Weights of a small mixture-of-experts language model, trained from scratch on English Wikipedia.
Experts: 16 experts in each of 13 layers, 160 SwiGLU neurons an expert, a sigmoid router.
Training: a variant of Adam for the experts, 432M tokens, 3321 steps.
Below are experts of layer 8 (counted from 0) of a mixture-of-experts language model. Rows are named router (the router's row for the expert), down (a neuron's output weights, with its number) and show model dimensions 0-63. Each number is 50 + 15 x the weight over its row's rms, rounded and kept within 0 to 99.
Before each expert's rows: "comes before" lists some tokens at least twice as common just after its tokens as in all text. This comes from a sample of Wikipedia text that the model never trained on. Tokens count by the router's weight.

# expert 14
comes before: "0", "9", "8", "6", "5", "7"
router:33 58 47 26 55 42 61 64 45 38 48 41 49 83 54 33 80 44 48 26 58 48 62 48 78 57 71 30 82 38 60 51 60 39 44 57 80 45 69 79 66 32 60 48 45 34 70 56 36 66 64 50 55 66 59 46 68 49 58 22 44 65 71 37
down0:54 80 48 49 54 57 75 32 67 49 42 52 76 26 47 48 58 43 52 58 74 45 40 40 71 54 70 46 55 33 54 43 37 49 96 72 70 61 52 80 56 40 52 55 29 65 57 62 69 52 74 49 61 49 42 36 23 66 56 59 51 25 39 52
down1:37 51 28 55 35 65 43 63 33 53 51 35 68 53 56 71 47 57 70 65 41 20 39 37 09 59 47 76 36 53 47 50 75 53 71 68 48 80 45 44 72 48 43 61 61 25 27 23 52 65 54 53 46 28 60 56 58 41 87 41 29 60 66 52
down2:50 27 57 34 77 61 38 32 60 40 52 44 42 52 36 25 48 38 54 37 58 66 56 49 32 72 48 28 50 42 33 20 50 69 42 59 51 56 49 67 67 34 76 36 41 40 70 61 60 46 43 32 62 51 54 48 65 51 63 30 49 54 52 77
down3:45 64 49 91 54 24 33 60 21 29 47 60 38 66 55 37 57 29 40 55 71 51 25 53 57 37 52 18 63 79 45 60 57 51 60 75 58 47 56 78 45 63 52 52 34 45 65 69 42 45 10 66 43 66 43 62 48 58 34 46 55 39 33 62
down4:68 50 59 78 56 49 38 58 53 79 83 66 27 46 36 64 38 30 71 44 36 62 27 54 49 57 40 59 57 39 22 44 53 48 45 63 62 48 62 58 60 75 55 61 42 69 53 45 33 43 71 53 68 79 43 46 66 51 43 50 61 78 35 60
down5:49 46 28 41 57 72 42 38 50 38 29 52 53 63 48 26 65 21 39 61 46 55 49 61 76 34 42 42 53 54 53 53 38 72 48 34 39 59 50 49 78 77 24 53 42 45 58 33 60 86 59 79 45 73 58 22 46 40 70 51 64 29 47 64
down6:57 67 53 57 71 27 52 63 70 54 71 49 36 52 74 42 37 44 25 30 39 60 48 63 44 59 50 64 45 27 46 65 62 07 47 34 57 42 38 41 41 51 45 48 00 66 56 52 65 43 35 68 46 47 44 43 47 47 76 57 62 51 54 58
down7:39 40 51 48 42 40 57 16 35 52 18 74 77 51 47 32 25 28 49 53 47 62 34 38 49 50 73 41 60 34 57 40 33 46 42 31 32 29 31 86 46 63 38 57 61 18 63 75 49 20 58 70 37 43 48 55 43 45 38 47 23 62 49 54
down8:52 58 60 38 68 46 62 69 48 45 31 57 53 74 57 61 72 71 60 36 56 23 58 66 48 51 57 31 57 57 64 52 67 47 65 29 74 57 50 49 99 59 50 58 50 45 75 32 43 53 47 41 36 49 40 80 39 88 42 51 42 56 89 51
down9:66 19 38 43 55 55 49 50 41 45 57 48 26 43 48 56 43 36 56 36 63 63 71 61 75 63 56 40 39 54 45 56 58 48 43 59 72 50 70 61 51 60 52 30 44 55 76 46 44 57 61 49 26 63 49 19 39 58 50 53 36 43 56 43
down10:41 32 46 61 56 53 44 42 43 82 48 48 58 43 70 35 55 39 39 34 41 54 43 39 44 62 39 49 50 33 40 53 54 68 65 75 34 20 76 46 56 45 36 34 41 58 70 71 47 77 47 51 00 53 42 34 62 40 52 26 44 45 57 46
down11:54 38 07 45 58 37 45 46 50 51 53 06 39 54 54 51 48 46 41 31 39 38 28 26 85 52 66 67 79 53 34 52 46 40 54 36 32 85 63 50 36 67 44 65 42 11 66 56 40 46 39 45 57 37 49 32 62 36 51 59 48 43 51 61
down12:62 36 72 01 59 50 57 45 37 40 77 24 59 54 55 55 41 58 54 45 82 43 32 61 55 27 35 32 33 48 46 40 61 52 66 72 41 61 58 55 62 19 55 67 38 54 71 58 61 48 59 27 67 43 31 57 51 64 71 47 48 43 46 39
down13:50 54 36 57 53 21 49 57 62 69 50 60 67 54 35 55 40 59 77 75 40 51 29 78 59 62 50 67 34 28 27 41 50 29 36 15 39 35 62 55 20 47 47 62 77 24 43 56 46 52 62 40 20 39 39 63 55 41 47 58 22 67 70 58
down14:44 53 45 58 25 26 53 83 57 40 29 29 53 58 49 64 26 29 47 27 45 44 54 61 57 42 46 37 26 39 84 76 67 46 47 39 60 87 56 58 45 73 45 61 59 45 61 59 50 77 79 53 47 59 63 38 33 51 49 50 48 47 33 60
down15:62 63 59 69 45 57 60 43 59 71 73 57 59 57 49 56 26 71 28 64 49 36 44 55 28 30 43 59 43 63 44 49 42 55 51 71 24 75 43 53 54 46 56 63 78 69 48 30 30 58 58 55 33 49 75 45 57 58 82 45 58 57 59 57
down16:50 73 81 54 88 42 67 57 27 51 81 41 61 56 47 64 57 73 54 50 55 38 57 59 48 64 45 40 48 84 49 37 77 10 29 68 58 28 39 63 54 45 81 41 37 27 78 51 50 54 47 57 72 50 60 45 42 56 73 56 67 28 57 37
down17:52 30 30 55 45 60 29 39 35 62 27 36 47 49 60 44 18 50 40 38 31 71 46 54 42 54 26 73 40 89 43 64 65 42 56 57 51 65 48 68 97 36 70 55 89 33 39 57 74 50 47 57 59 41 59 52 41 34 70 58 99 50 46 26
down18:37 66 61 54 66 80 42 53 63 35 46 39 22 42 68 64 42 37 61 51 52 54 39 54 52 52 53 58 26 51 56 58 47 24 29 39 62 48 63 39 36 65 21 65 32 41 38 43 46 73 72 54 52 44 55 55 57 52 51 82 38 38 48 55
down19:46 29 35 50 38 51 31 77 51 78 49 36 58 53 44 55 51 78 36 72 35 38 59 49 56 45 23 24 67 51 57 40 69 45 51 67 34 52 55 31 47 38 46 58 70 47 65 59 39 50 55 43 41 54 28 61 41 55 52 42 46 42 61 43
down20:48 80 24 71 22 51 44 48 47 54 43 31 58 16 25 48 37 34 45 33 78 48 65 53 60 40 69 38 43 38 37 39 23 18 76 47 70 60 39 42 76 81 78 33 56 67 50 54 60 64 38 64 77 41 47 43 28 62 67 65 58 57 56 39
down21:60 57 41 19 36 33 67 40 59 72 71 41 53 42 45 43 74 50 45 58 29 45 64 52 54 41 57 61 71 88 30 60 51 52 27 60 50 40 30 65 53 48 69 59 32 51 58 58 24 32 38 23 30 55 48 43 54 38 33 23 64 58 34 46
down22:33 60 37 43 60 53 38 48 32 32 61 48 39 27 52 56 47 55 58 53 39 45 44 48 58 50 23 30 27 62 56 51 48 60 54 43 67 52 67 41 32 33 32 69 43 67 51 39 55 24 54 62 22 40 62 41 44 57 37 43 15 90 46 44
down23:31 38 50 30 68 29 59 64 21 52 70 29 64 51 43 68 39 58 50 55 56 37 38 49 76 48 67 74 55 55 61 68 47 52 33 47 28 31 63 52 27 47 56 25 76 60 73 77 67 52 55 64 57 56 50 71 29 06 62 28 19 41 53 38
down24:51 47 36 66 41 73 53 45 47 15 39 46 58 57 42 76 42 43 30 47 60 47 44 48 26 59 24 72 56 65 67 38 54 48 47 54 74 18 60 68 36 41 65 41 16 44 40 64 49 39 59 54 65 62 58 68 74 48 47 63 46 64 38 50
down25:72 58 52 22 51 29 40 43 47 78 60 41 25 53 60 35 46 46 15 51 83 36 65 32 34 45 70 44 44 48 57 55 39 62 47 44 28 48 52 77 37 50 49 61 51 55 50 53 05 67 53 53 28 63 48 61 45 53 45 61 74 66 37 52
down26:49 50 42 51 60 22 37 60 65 57 18 73 30 57 53 69 39 30 59 64 55 42 57 64 70 49 33 68 25 38 43 25 56 52 88 58 57 46 66 66 72 35 71 44 48 79 53 21 53 66 54 67 25 55 39 35 48 50 52 50 63 30 53 60
down27:51 68 36 60 50 51 43 43 64 43 54 55 36 50 22 49 46 61 53 64 54 32 88 37 39 74 46 25 42 54 49 86 61 44 41 68 62 63 58 56 46 43 66 35 55 10 56 38 58 54 95 56 61 57 76 38 70 59 73 47 53 65 50 58
down28:46 35 19 62 52 34 62 51 43 50 62 29 47 39 55 27 22 45 39 76 51 30 63 53 51 55 63 53 50 57 50 67 68 78 56 50 51 54 64 53 70 68 55 49 64 55 47 65 50 58 35 42 44 70 09 62 53 61 66 33 38 44 51 73
down29:56 38 27 60 66 42 59 20 45 53 21 27 56 21 32 61 41 20 45 59 42 38 59 24 65 59 46 41 32 34 20 75 48 53 95 53 74 34 50 41 53 75 48 63 61 47 50 00 57 41 96 48 51 66 47 63 50 50 60 37 43 50 48 41
down30:54 42 30 65 71 61 42 69 70 51 55 68 33 66 44 46 22 43 59 48 43 64 36 21 52 35 60 48 67 62 58 62 77 61 42 43 38 63 45 49 57 36 41 42 60 76 29 50 57 58 50 51 55 37 63 36 62 65 74 42 39 44 38 46
down31:43 34 55 38 28 66 59 54 38 56 56 45 59 37 44 57 47 43 40 29 42 45 40 27 68 51 68 26 74 49 40 46 30 48 54 47 58 51 63 49 68 58 44 44 60 44 68 59 63 51 62 53 49 49 60 69 64 46 68 60 73 44 10 28
down32:62 55 30 43 66 63 31 50 51 37 19 66 62 57 52 48 13 61 55 68 67 59 60 39 64 50 39 30 41 49 65 49 66 79 32 32 62 55 39 46 57 62 23 46 49 48 44 75 55 52 44 65 51 85 77 58 72 48 54 47 36 52 49 68
down33:69 40 32 59 51 63 15 46 49 25 61 56 52 60 59 65 49 88 29 45 49 79 52 64 43 27 58 59 34 19 43 63 76 72 48 39 67 49 29 37 45 47 35 53 36 30 52 34 33 38 18 42 62 42 71 36 47 74 29 69 20 54 46 58
down34:47 37 42 48 66 74 21 68 54 49 31 55 33 29 60 69 50 70 22 52 51 64 59 52 34 62 55 19 56 50 44 41 58 39 46 85 49 32 35 68 31 56 37 52 45 46 29 53 56 22 68 53 38 54 37 56 66 68 61 33 60 89 52 48

# expert 9
comes before: "\n", " The", "|", " In", " He", "The"
router:54 46 56 27 71 62 46 72 50 47 54 56 57 60 72 37 69 74 58 42 49 70 35 61 33 17 46 52 72 36 49 46 63 49 34 44 51 29 27 47 35 39 48 27 50 52 44 64 43 50 43 40 43 30 35 33 34 51 57 50 49 75 55 68
down0:27 54 24 40 53 51 32 71 51 36 55 35 32 44 73 64 69 34 43 38 63 47 80 41 67 65 41 57 32 48 44 60 61 63 44 59 44 50 53 98 39 46 57 45 41 65 91 66 27 53 55 59 60 50 31 67 53 65 34 67 53 52 38 66
down1:64 56 67 40 61 57 80 27 67 56 64 66 74 38 24 34 30 60 78 26 60 46 49 63 61 59 74 43 53 42 73 70 54 82 23 42 61 61 42 69 19 42 50 26 37 50 52 61 45 59 53 30 59 65 35 34 45 49 29 42 63 54 57 45
down2:47 32 53 55 83 45 53 41 33 37 33 88 52 40 58 30 39 38 50 57 50 56 72 45 64 47 48 60 58 55 50 47 75 43 50 50 57 53 51 67 36 29 64 22 55 38 50 25 55 42 29 59 18 20 23 55 58 52 58 55 37 43 67 50
down3:52 54 45 52 37 39 37 61 18 40 75 34 50 71 47 41 69 81 53 60 36 39 36 45 86 60 48 48 55 53 52 70 50 76 54 32 53 76 50 29 47 22 48 54 60 49 42 54 35 56 45 39 32 47 44 45 56 43 87 56 50 72 29 74
down4:70 31 49 46 55 66 57 37 61 75 42 11 46 57 53 38 91 76 34 42 25 81 46 55 32 42 33 42 72 73 50 55 39 39 62 39 26 56 33 97 50 32 54 27 46 14 47 73 66 66 67 53 63 54 45 64 35 64 27 40 59 41 56 59
down5:48 47 37 47 60 19 58 61 51 69 42 48 73 85 68 60 24 53 50 40 61 38 43 67 50 65 56 41 59 73 52 39 60 57 29 48 50 71 28 56 43 45 64 53 43 46 46 45 53 85 46 26 48 42 47 37 48 48 53 23 59 47 55 62
down6:69 48 48 46 42 45 14 80 42 52 52 55 47 34 58 58 28 64 35 66 17 64 66 42 49 50 57 42 37 34 43 35 23 50 42 36 45 76 42 67 62 61 62 63 59 45 51 49 52 88 32 62 61 51 60 38 33 53 48 51 60 49 31 70
down7:39 60 66 47 66 68 56 57 39 62 47 64 38 45 57 64 35 63 45 37 72 67 36 31 48 20 52 61 39 56 25 73 41 77 48 52 44 42 52 33 47 51 68 62 62 47 43 65 52 32 27 59 54 69 54 33 73 57 76 69 48 83 32 34
down8:54 52 68 62 55 52 54 60 67 42 45 57 71 65 52 55 38 72 36 53 71 70 41 51 52 28 46 48 38 52 64 41 54 60 46 41 28 38 59 47 48 24 65 43 57 71 43 82 33 29 67 83 58 29 62 29 69 48 58 48 46 52 59 32
down9:59 40 37 41 59 52 36 57 59 43 47 60 37 87 51 70 56 61 31 55 33 64 51 50 68 67 31 81 60 62 40 36 50 60 49 51 38 71 44 28 47 26 53 45 60 55 60 71 55 54 57 46 36 39 42 44 38 48 39 64 27 44 01 34
down10:62 38 18 53 16 69 76 32 58 62 80 52 46 53 38 51 61 46 38 40 32 48 31 46 38 18 60 45 14 83 40 60 48 52 85 30 54 29 99 30 43 51 48 45 63 36 62 67 31 53 65 59 51 47 79 43 74 71 54 55 55 34 39 26
down11:59 35 53 51 78 70 56 32 64 44 56 56 29 47 55 29 55 38 56 44 51 45 29 42 73 39 74 41 65 72 42 45 44 30 40 62 60 32 52 36 69 37 55 33 38 48 33 55 50 40 48 88 58 55 28 70 59 67 50 50 54 59 43 47
down12:54 57 26 66 23 30 76 69 55 46 20 38 58 38 48 80 50 73 54 64 38 20 64 42 51 11 56 58 36 43 53 49 33 52 29 74 49 65 47 36 38 66 64 47 71 38 42 51 49 73 60 39 38 36 48 59 30 60 25 43 48 63 65 44
down13:68 65 23 54 18 38 63 55 39 63 29 50 45 86 60 30 69 18 57 63 55 60 35 37 41 45 66 76 39 44 16 40 69 40 59 31 68 42 50 44 50 30 38 37 49 58 59 31 49 40 34 42 66 51 54 45 54 54 42 53 31 64 59 55
down14:42 41 37 55 53 70 54 71 70 59 20 32 48 30 42 36 61 28 81 67 39 50 35 61 35 73 62 51 53 74 57 48 45 71 44 56 71 47 75 49 44 58 62 69 61 31 56 32 57 63 51 46 71 51 37 37 78 47 38 39 63 28 47 61
down15:48 44 30 39 65 37 49 44 62 43 49 58 36 28 52 32 62 31 54 61 44 60 45 38 52 52 52 70 36 46 68 28 29 32 41 82 67 64 34 54 47 61 32 29 40 42 68 32 33 39 64 71 78 31 63 53 54 78 48 46 26 39 52 67
down16:51 39 58 45 59 47 25 48 46 19 72 61 65 29 65 42 29 39 36 60 12 58 37 74 41 34 24 40 58 49 36 64 56 68 43 67 57 34 15 35 46 57 60 51 94 78 47 52 38 61 64 61 72 64 77 53 70 06 75 49 18 45 45 45
down17:52 55 59 61 51 86 45 57 29 35 79 50 74 35 44 31 36 77 50 42 48 53 43 61 16 54 53 41 73 35 50 69 47 47 47 73 76 46 32 54 46 35 36 45 42 21 44 67 43 46 62 30 71 40 45 96 47 33 52 55 58 65 61 53
down18:61 76 46 68 38 47 31 28 83 27 56 32 55 20 60 30 21 39 46 56 47 37 61 29 28 38 50 66 58 64 40 36 66 39 69 47 50 55 37 68 14 73 55 23 40 69 64 46 44 51 43 37 43 16 48 46 59 63 44 59 50 59 53 45
down19:71 50 38 41 60 46 49 41 58 55 38 52 64 48 35 64 34 64 67 59 39 49 55 41 59 41 82 48 52 57 17 46 21 52 50 38 61 48 40 34 53 67 53 55 60 60 55 44 55 29 59 39 61 58 37 40 49 70 49 44 62 40 33 49
down20:68 52 45 50 69 64 32 58 72 36 30 35 57 62 47 34 52 30 41 59 24 51 44 32 31 53 36 67 51 54 30 84 54 42 58 56 39 33 37 48 50 31 65 38 51 63 48 49 44 15 58 51 37 56 27 55 68 61 50 45 68 55 73 59
down21:43 49 37 55 66 65 58 54 38 42 37 23 37 65 41 53 61 58 26 36 86 76 50 62 16 54 45 66 76 75 37 76 70 44 59 70 55 40 34 70 26 38 59 25 49 37 43 59 57 53 24 58 28 58 66 57 53 28 64 26 50 70 29 58
down22:62 51 43 72 47 57 58 64 50 78 45 48 66 70 23 27 70 60 57 39 58 39 54 46 46 63 30 51 28 60 41 64 82 51 68 63 35 16 54 64 60 63 41 31 54 52 24 67 76 41 69 63 58 68 60 56 57 37 49 91 37 35 41 79
down23:58 43 49 86 57 46 37 82 30 42 67 52 41 59 59 53 64 75 64 46 60 46 42 52 44 36 59 45 25 69 56 43 23 55 32 24 53 40 73 10 22 59 65 30 28 42 44 67 53 79 42 48 47 38 64 42 59 54 58 66 49 51 53 31
down24:53 40 46 30 53 51 87 28 32 50 39 73 43 22 33 46 56 51 77 40 51 74 43 60 72 63 12 32 34 33 56 44 59 63 47 42 41 44 61 42 40 58 65 43 61 45 62 25 61 42 76 73 44 84 54 54 28 34 31 59 62 55 56 45
down25:41 66 70 26 47 69 24 82 43 49 51 70 81 57 83 65 53 55 41 33 47 38 35 40 12 33 66 55 25 70 31 59 41 63 25 70 46 59 46 53 17 28 52 48 35 66 53 59 49 40 59 36 24 67 55 44 40 46 30 67 28 38 46 48
down26:56 30 31 61 59 70 56 49 40 51 46 50 43 68 42 11 62 48 69 32 49 38 67 35 69 31 44 35 63 55 44 51 18 44 44 37 34 65 61 67 53 53 60 58 87 54 77 79 73 54 49 22 33 42 41 57 39 57 31 69 34 45 55 71
down27:41 60 33 57 26 58 61 46 53 68 40 50 55 63 54 16 43 31 47 58 56 53 46 53 24 60 40 31 25 77 65 33 42 82 88 42 44 61 62 51 64 58 58 57 68 20 61 70 43 59 45 38 46 50 41 62 76 54 39 36 52 46 43 41
down28:67 61 47 49 41 42 82 84 50 39 43 52 64 91 46 26 46 48 58 55 63 48 29 48 65 73 49 41 48 67 59 54 46 74 63 50 09 48 73 42 56 63 55 33 44 56 32 72 32 62 49 43 70 71 48 34 25 14 74 78 55 57 24 39
down29:55 34 50 51 31 40 54 57 42 06 72 40 57 50 66 71 69 34 69 52 21 52 49 33 30 43 38 45 52 30 61 40 44 45 54 64 56 46 33 57 23 46 34 59 44 67 64 37 29 52 40 61 45 43 51 48 28 65 50 81 65 40 47 58
down30:34 28 59 38 62 76 50 81 80 53 52 28 23 59 52 25 63 65 68 45 44 48 66 36 27 33 82 36 44 38 37 38 39 37 57 37 39 38 56 59 48 41 61 39 58 56 31 65 13 29 53 48 58 52 61 25 62 35 42 62 58 47 41 55
down31:47 40 48 38 51 67 61 52 76 44 60 64 41 80 62 67 32 52 57 85 62 53 61 40 59 65 47 38 70 55 57 42 62 32 62 54 35 58 28 69 42 52 45 23 43 58 48 57 43 19 35 64 52 34 20 45 29 53 45 76 54 63 26 71
down32:33 58 41 65 37 39 58 52 51 44 66 72 53 67 42 33 50 53 45 71 58 65 59 75 47 40 56 47 66 73 72 72 66 64 84 58 29 60 43 49 60 47 54 51 40 60 64 41 41 46 24 52 42 42 43 30 72 60 56 72 52 57 33 63
down33:50 60 72 43 33 31 35 57 46 68 56 61 67 70 64 50 67 22 40 78 61 33 17 73 50 34 25 75 34 30 54 30 34 41 63 59 61 65 17 56 51 23 75 54 15 60 61 51 32 48 49 60 53 33 27 37 41 68 39 60 60 39 34 36
down34:45 52 51 56 10 56 42 67 43 83 27 24 57 52 54 40 55 45 52 55 48 45 61 54 44 50 50 64 51 56 47 40 67 37 41 37 34 44 46 39 71 56 47 74 33 49 43 52 29 58 37 36 64 29 68 72 27 44 62 48 27 12 49 36

# expert 15
comes before: "1", "2", "0", "3", "4", "5"
router:37 20 22 58 62 69 33 47 57 65 42 36 44 57 52 41 57 75 71 43 30 41 70 62 61 92 38 28 44 54 29 56 44 43 33 78 43 58 42 54 65 54 12 38 47 50 40 20 65 77 47 37 53 61 59 60 67 58 55 46 61 33 57 56
down0:40 65 29 50 40 49 43 11 49 70 48 42 62 32 48 36 67 46 65 33 66 46 59 56 40 57 36 19 52 61 60 68 22 44 72 39 24 25 57 77 53 47 56 45 66 83 42 29 49 71 46 55 70 50 53 43 64 56 50 48 69 46 18 58
down1:54 65 62 46 38 60 33 46 40 53 36 42 41 25 54 66 61 19 67 69 57 51 42 21 43 71 57 26 41 31 39 66 66 70 54 53 71 54 46 37 55 64 58 67 44 54 87 45 55 47 60 29 28 60 31 77 47 62 79 55 79 35 54 69
down2:49 80 34 35 28 41 59 57 31 40 19 59 37 50 66 20 47 74 46 65 42 45 58 36 33 35 46 47 77 54 65 24 34 74 31 48 69 56 45 66 55 66 30 18 71 44 43 45 52 60 54 47 78 55 46 59 51 35 38 28 56 61 53 67
down3:73 49 44 71 51 40 18 54 51 52 67 62 44 28 56 47 35 35 42 43 43 31 60 48 44 65 53 72 60 48 53 54 75 26 56 80 74 52 37 55 34 52 56 62 40 43 51 49 47 74 57 85 51 50 50 34 59 61 61 53 61 47 41 69
down4:27 45 31 69 59 38 57 37 60 35 51 66 60 61 50 57 23 53 44 34 30 43 61 41 72 72 49 48 65 63 48 40 71 53 59 14 61 60 49 46 54 40 13 45 45 32 62 36 45 53 45 25 63 35 80 32 57 42 35 19 65 51 59 48
down5:65 33 29 47 33 60 29 56 41 32 62 41 59 76 57 66 57 48 54 57 38 48 55 60 40 85 63 49 41 33 53 50 28 34 31 34 77 40 57 41 33 51 21 31 86 33 65 22 47 51 35 56 50 36 67 58 48 13 50 43 71 47 24 45
down6:44 65 65 57 33 32 70 66 50 62 51 34 41 19 55 46 39 30 66 21 52 20 16 77 28 48 40 59 23 38 80 42 52 63 55 45 44 37 50 41 71 56 56 43 73 54 58 46 59 36 41 46 54 38 29 23 53 38 40 65 45 70 34 67
down7:45 48 28 60 52 28 56 68 16 79 68 42 22 64 62 52 85 77 52 39 17 60 23 62 28 41 19 57 71 52 48 55 68 56 44 29 54 64 35 54 48 17 37 63 39 71 54 37 62 67 46 47 46 43 54 60 43 26 77 48 77 34 32 41
down8:52 46 48 75 67 64 58 47 47 54 42 51 55 51 31 31 39 42 62 40 42 25 54 72 39 85 64 37 40 51 39 47 57 48 48 37 46 55 60 66 63 36 40 39 48 28 24 16 59 34 31 20 54 57 76 68 44 59 58 57 30 52 54 40
down9:54 69 69 41 43 21 53 39 66 47 38 60 53 12 47 41 50 68 45 54 37 71 51 45 31 57 94 28 71 19 64 46 61 35 63 55 52 58 53 59 79 32 54 61 43 30 57 39 25 75 42 78 52 61 77 79 40 46 60 55 50 61 22 54
down10:48 23 66 49 39 73 41 75 50 55 49 50 62 53 64 28 61 41 32 31 53 22 43 48 28 41 58 74 61 79 21 14 40 58 74 78 63 50 40 46 53 65 54 22 50 64 51 70 38 42 34 41 56 67 51 29 35 38 37 58 41 40 45 39
down11:60 40 37 40 30 53 35 38 63 62 67 56 52 76 41 56 34 68 91 48 49 61 49 55 33 45 65 42 71 62 36 37 41 72 84 40 46 67 25 48 70 40 45 60 69 24 26 42 45 61 53 53 43 64 76 71 25 55 69 26 58 25 39 61
down12:24 26 60 46 57 54 56 37 43 60 50 60 69 44 48 51 37 84 47 70 64 53 40 63 46 40 49 67 45 44 32 68 66 23 47 24 71 32 37 73 52 72 49 80 40 47 53 53 38 76 41 47 48 67 59 61 79 76 36 29 52 32 65 30
down13:59 63 46 36 60 24 30 61 33 32 55 67 67 62 45 56 38 25 83 62 38 39 64 56 41 41 44 50 73 51 36 57 54 57 72 54 76 53 29 40 72 37 56 38 55 58 44 53 31 53 43 47 66 62 77 52 49 58 57 46 45 56 55 50
down14:38 47 29 49 57 93 51 28 35 16 14 38 27 50 59 55 34 76 78 63 47 58 58 79 46 59 88 41 52 40 58 40 47 53 55 74 01 22 39 54 45 50 54 54 53 30 55 31 48 53 59 32 51 61 66 41 84 43 59 67 54 38 78 46
down15:71 49 58 46 44 47 71 38 49 45 54 53 57 50 70 42 57 30 60 58 49 36 47 51 27 48 06 67 34 54 41 78 69 15 48 78 26 74 50 55 19 47 42 31 31 63 47 67 63 38 54 90 51 42 47 65 47 40 38 56 59 46 71 22
down16:62 61 79 32 23 46 56 49 26 37 64 56 73 60 44 62 29 58 35 37 56 33 52 31 76 46 36 68 30 40 51 71 70 65 47 62 26 45 76 42 54 71 31 51 59 58 61 24 63 58 34 42 57 50 82 52 45 57 45 39 70 47 75 53
down17:57 35 55 70 18 50 49 56 56 58 61 22 70 73 47 37 35 62 80 33 37 62 48 28 51 39 56 43 26 61 85 63 45 34 52 37 63 66 82 50 50 61 55 57 67 73 66 47 37 75 45 52 66 61 25 49 71 41 55 65 41 42 33 57
down18:46 36 50 38 68 48 49 73 25 40 59 55 42 38 41 42 45 55 60 36 45 46 35 53 70 78 31 35 48 49 69 51 29 53 66 59 59 50 36 21 44 40 33 44 47 77 71 23 67 59 40 32 25 51 79 47 47 65 57 25 58 24 58 44
down19:69 59 33 37 28 60 63 39 40 60 45 43 56 46 67 35 67 41 35 57 61 32 54 35 62 67 47 55 38 45 60 73 39 53 45 42 62 48 39 93 50 41 45 48 47 26 65 38 50 72 66 38 27 59 40 55 57 51 35 23 65 46 50 70
down20:25 74 59 29 60 53 59 47 44 85 56 49 54 42 33 61 48 32 46 24 51 43 43 26 63 41 42 58 55 48 65 59 50 16 68 43 71 73 43 19 60 26 20 48 67 82 41 38 43 51 52 46 70 58 54 34 34 43 65 53 41 47 52 53
down21:47 37 52 50 53 54 53 32 40 51 52 47 68 42 54 55 65 50 48 31 67 35 45 78 56 62 46 67 55 39 42 38 59 46 28 55 62 33 47 06 43 30 45 25 60 34 57 53 52 62 61 27 67 43 80 53 26 42 58 46 47 51 51 59
down22:54 52 37 35 62 73 54 50 46 49 68 29 68 56 70 43 71 17 39 60 37 24 59 62 59 70 42 50 45 44 43 40 79 16 47 66 33 46 40 39 51 30 73 54 67 59 66 52 54 65 58 40 59 49 62 52 46 69 24 39 48 60 23 54
down23:59 42 55 38 67 67 41 33 73 41 26 44 71 41 77 63 36 63 57 53 50 63 68 47 52 64 59 50 83 51 55 33 35 59 76 69 52 28 08 64 57 42 47 45 59 55 34 16 40 45 55 46 53 40 55 36 75 33 58 44 32 40 66 58
down24:39 42 41 63 53 47 31 37 58 49 59 56 39 56 42 39 48 50 31 66 32 80 48 72 51 52 33 71 60 42 70 44 52 66 38 58 33 41 55 51 55 40 24 43 45 49 52 62 45 37 19 25 39 64 65 19 43 51 37 77 51 63 54 64
down25:38 48 15 47 26 79 55 82 59 52 61 46 42 45 60 56 59 52 54 49 43 42 39 28 39 38 59 32 68 20 31 47 48 51 67 76 30 54 39 38 38 67 43 36 51 23 43 44 56 66 55 72 50 41 67 34 64 53 36 43 63 38 34 63
down26:38 33 35 53 40 40 62 42 56 43 85 67 31 41 36 44 71 76 62 69 69 22 62 44 57 25 24 48 35 64 42 33 36 53 62 37 37 35 78 37 28 48 47 38 35 40 42 63 60 75 58 37 38 51 36 34 58 74 26 56 80 54 72 29
down27:40 21 28 52 43 43 37 61 53 62 36 27 48 43 44 44 40 40 56 60 47 59 27 46 59 24 29 52 45 68 67 54 58 40 49 55 36 42 35 45 36 55 66 68 42 75 63 48 61 56 52 49 65 50 45 55 71 57 41 49 43 69 39 35
down28:30 57 32 65 75 56 32 47 76 53 59 48 57 76 54 55 71 39 33 55 61 43 52 63 40 49 29 61 61 34 72 50 44 55 23 40 39 43 31 48 48 47 31 45 75 31 40 59 44 99 56 73 57 57 45 59 52 49 28 48 32 27 33 50
down29:46 64 69 55 38 64 64 69 48 08 55 22 29 44 30 23 51 42 51 73 52 40 64 36 36 42 72 72 49 59 55 45 76 69 38 58 75 50 68 72 32 40 44 64 24 42 46 52 49 20 36 50 57 29 64 59 65 45 56 40 41 45 41 31
down30:42 32 42 53 34 40 33 61 38 86 38 45 53 33 36 56 42 74 47 70 49 42 21 54 48 51 63 35 56 61 27 53 35 35 28 61 33 60 47 56 65 55 28 51 38 72 62 59 55 22 50 41 57 69 31 88 30 25 33 80 56 46 64 14
down31:48 14 39 36 52 21 65 57 37 43 56 43 60 62 51 35 42 23 65 46 32 28 33 58 67 73 52 41 49 52 85 76 58 62 52 43 36 77 68 48 69 57 31 34 44 58 52 26 58 46 36 62 69 38 56 52 43 15 55 60 28 55 60 26
down32:55 73 65 60 73 38 47 78 64 32 46 55 63 55 47 49 36 61 42 34 35 63 57 34 34 24 38 46 40 53 41 65 48 53 50 27 92 47 39 21 55 61 67 62 50 36 49 71 69 57 55 68 66 62 37 73 52 50 75 51 57 59 33 53
down33:47 44 70 61 31 66 48 32 77 40 49 49 53 34 45 86 58 65 42 20 52 29 49 54 48 35 66 56 43 50 54 23 76 74 51 58 35 49 52 68 64 84 63 61 71 47 37 47 57 51 65 43 47 39 27 68 53 34 41 59 68 20 64 50
down34:43 49 56 41 49 64 65 43 38 55 57 68 64 76 36 58 67 49 43 67 60 73 29 28 46 03 40 44 29 38 50 30 65 57 92 59 72 47 17 24 52 47 29 74 39 55 63 60 40 29 55 51 68 52 63 74 66 51 67 55 40 48 44 46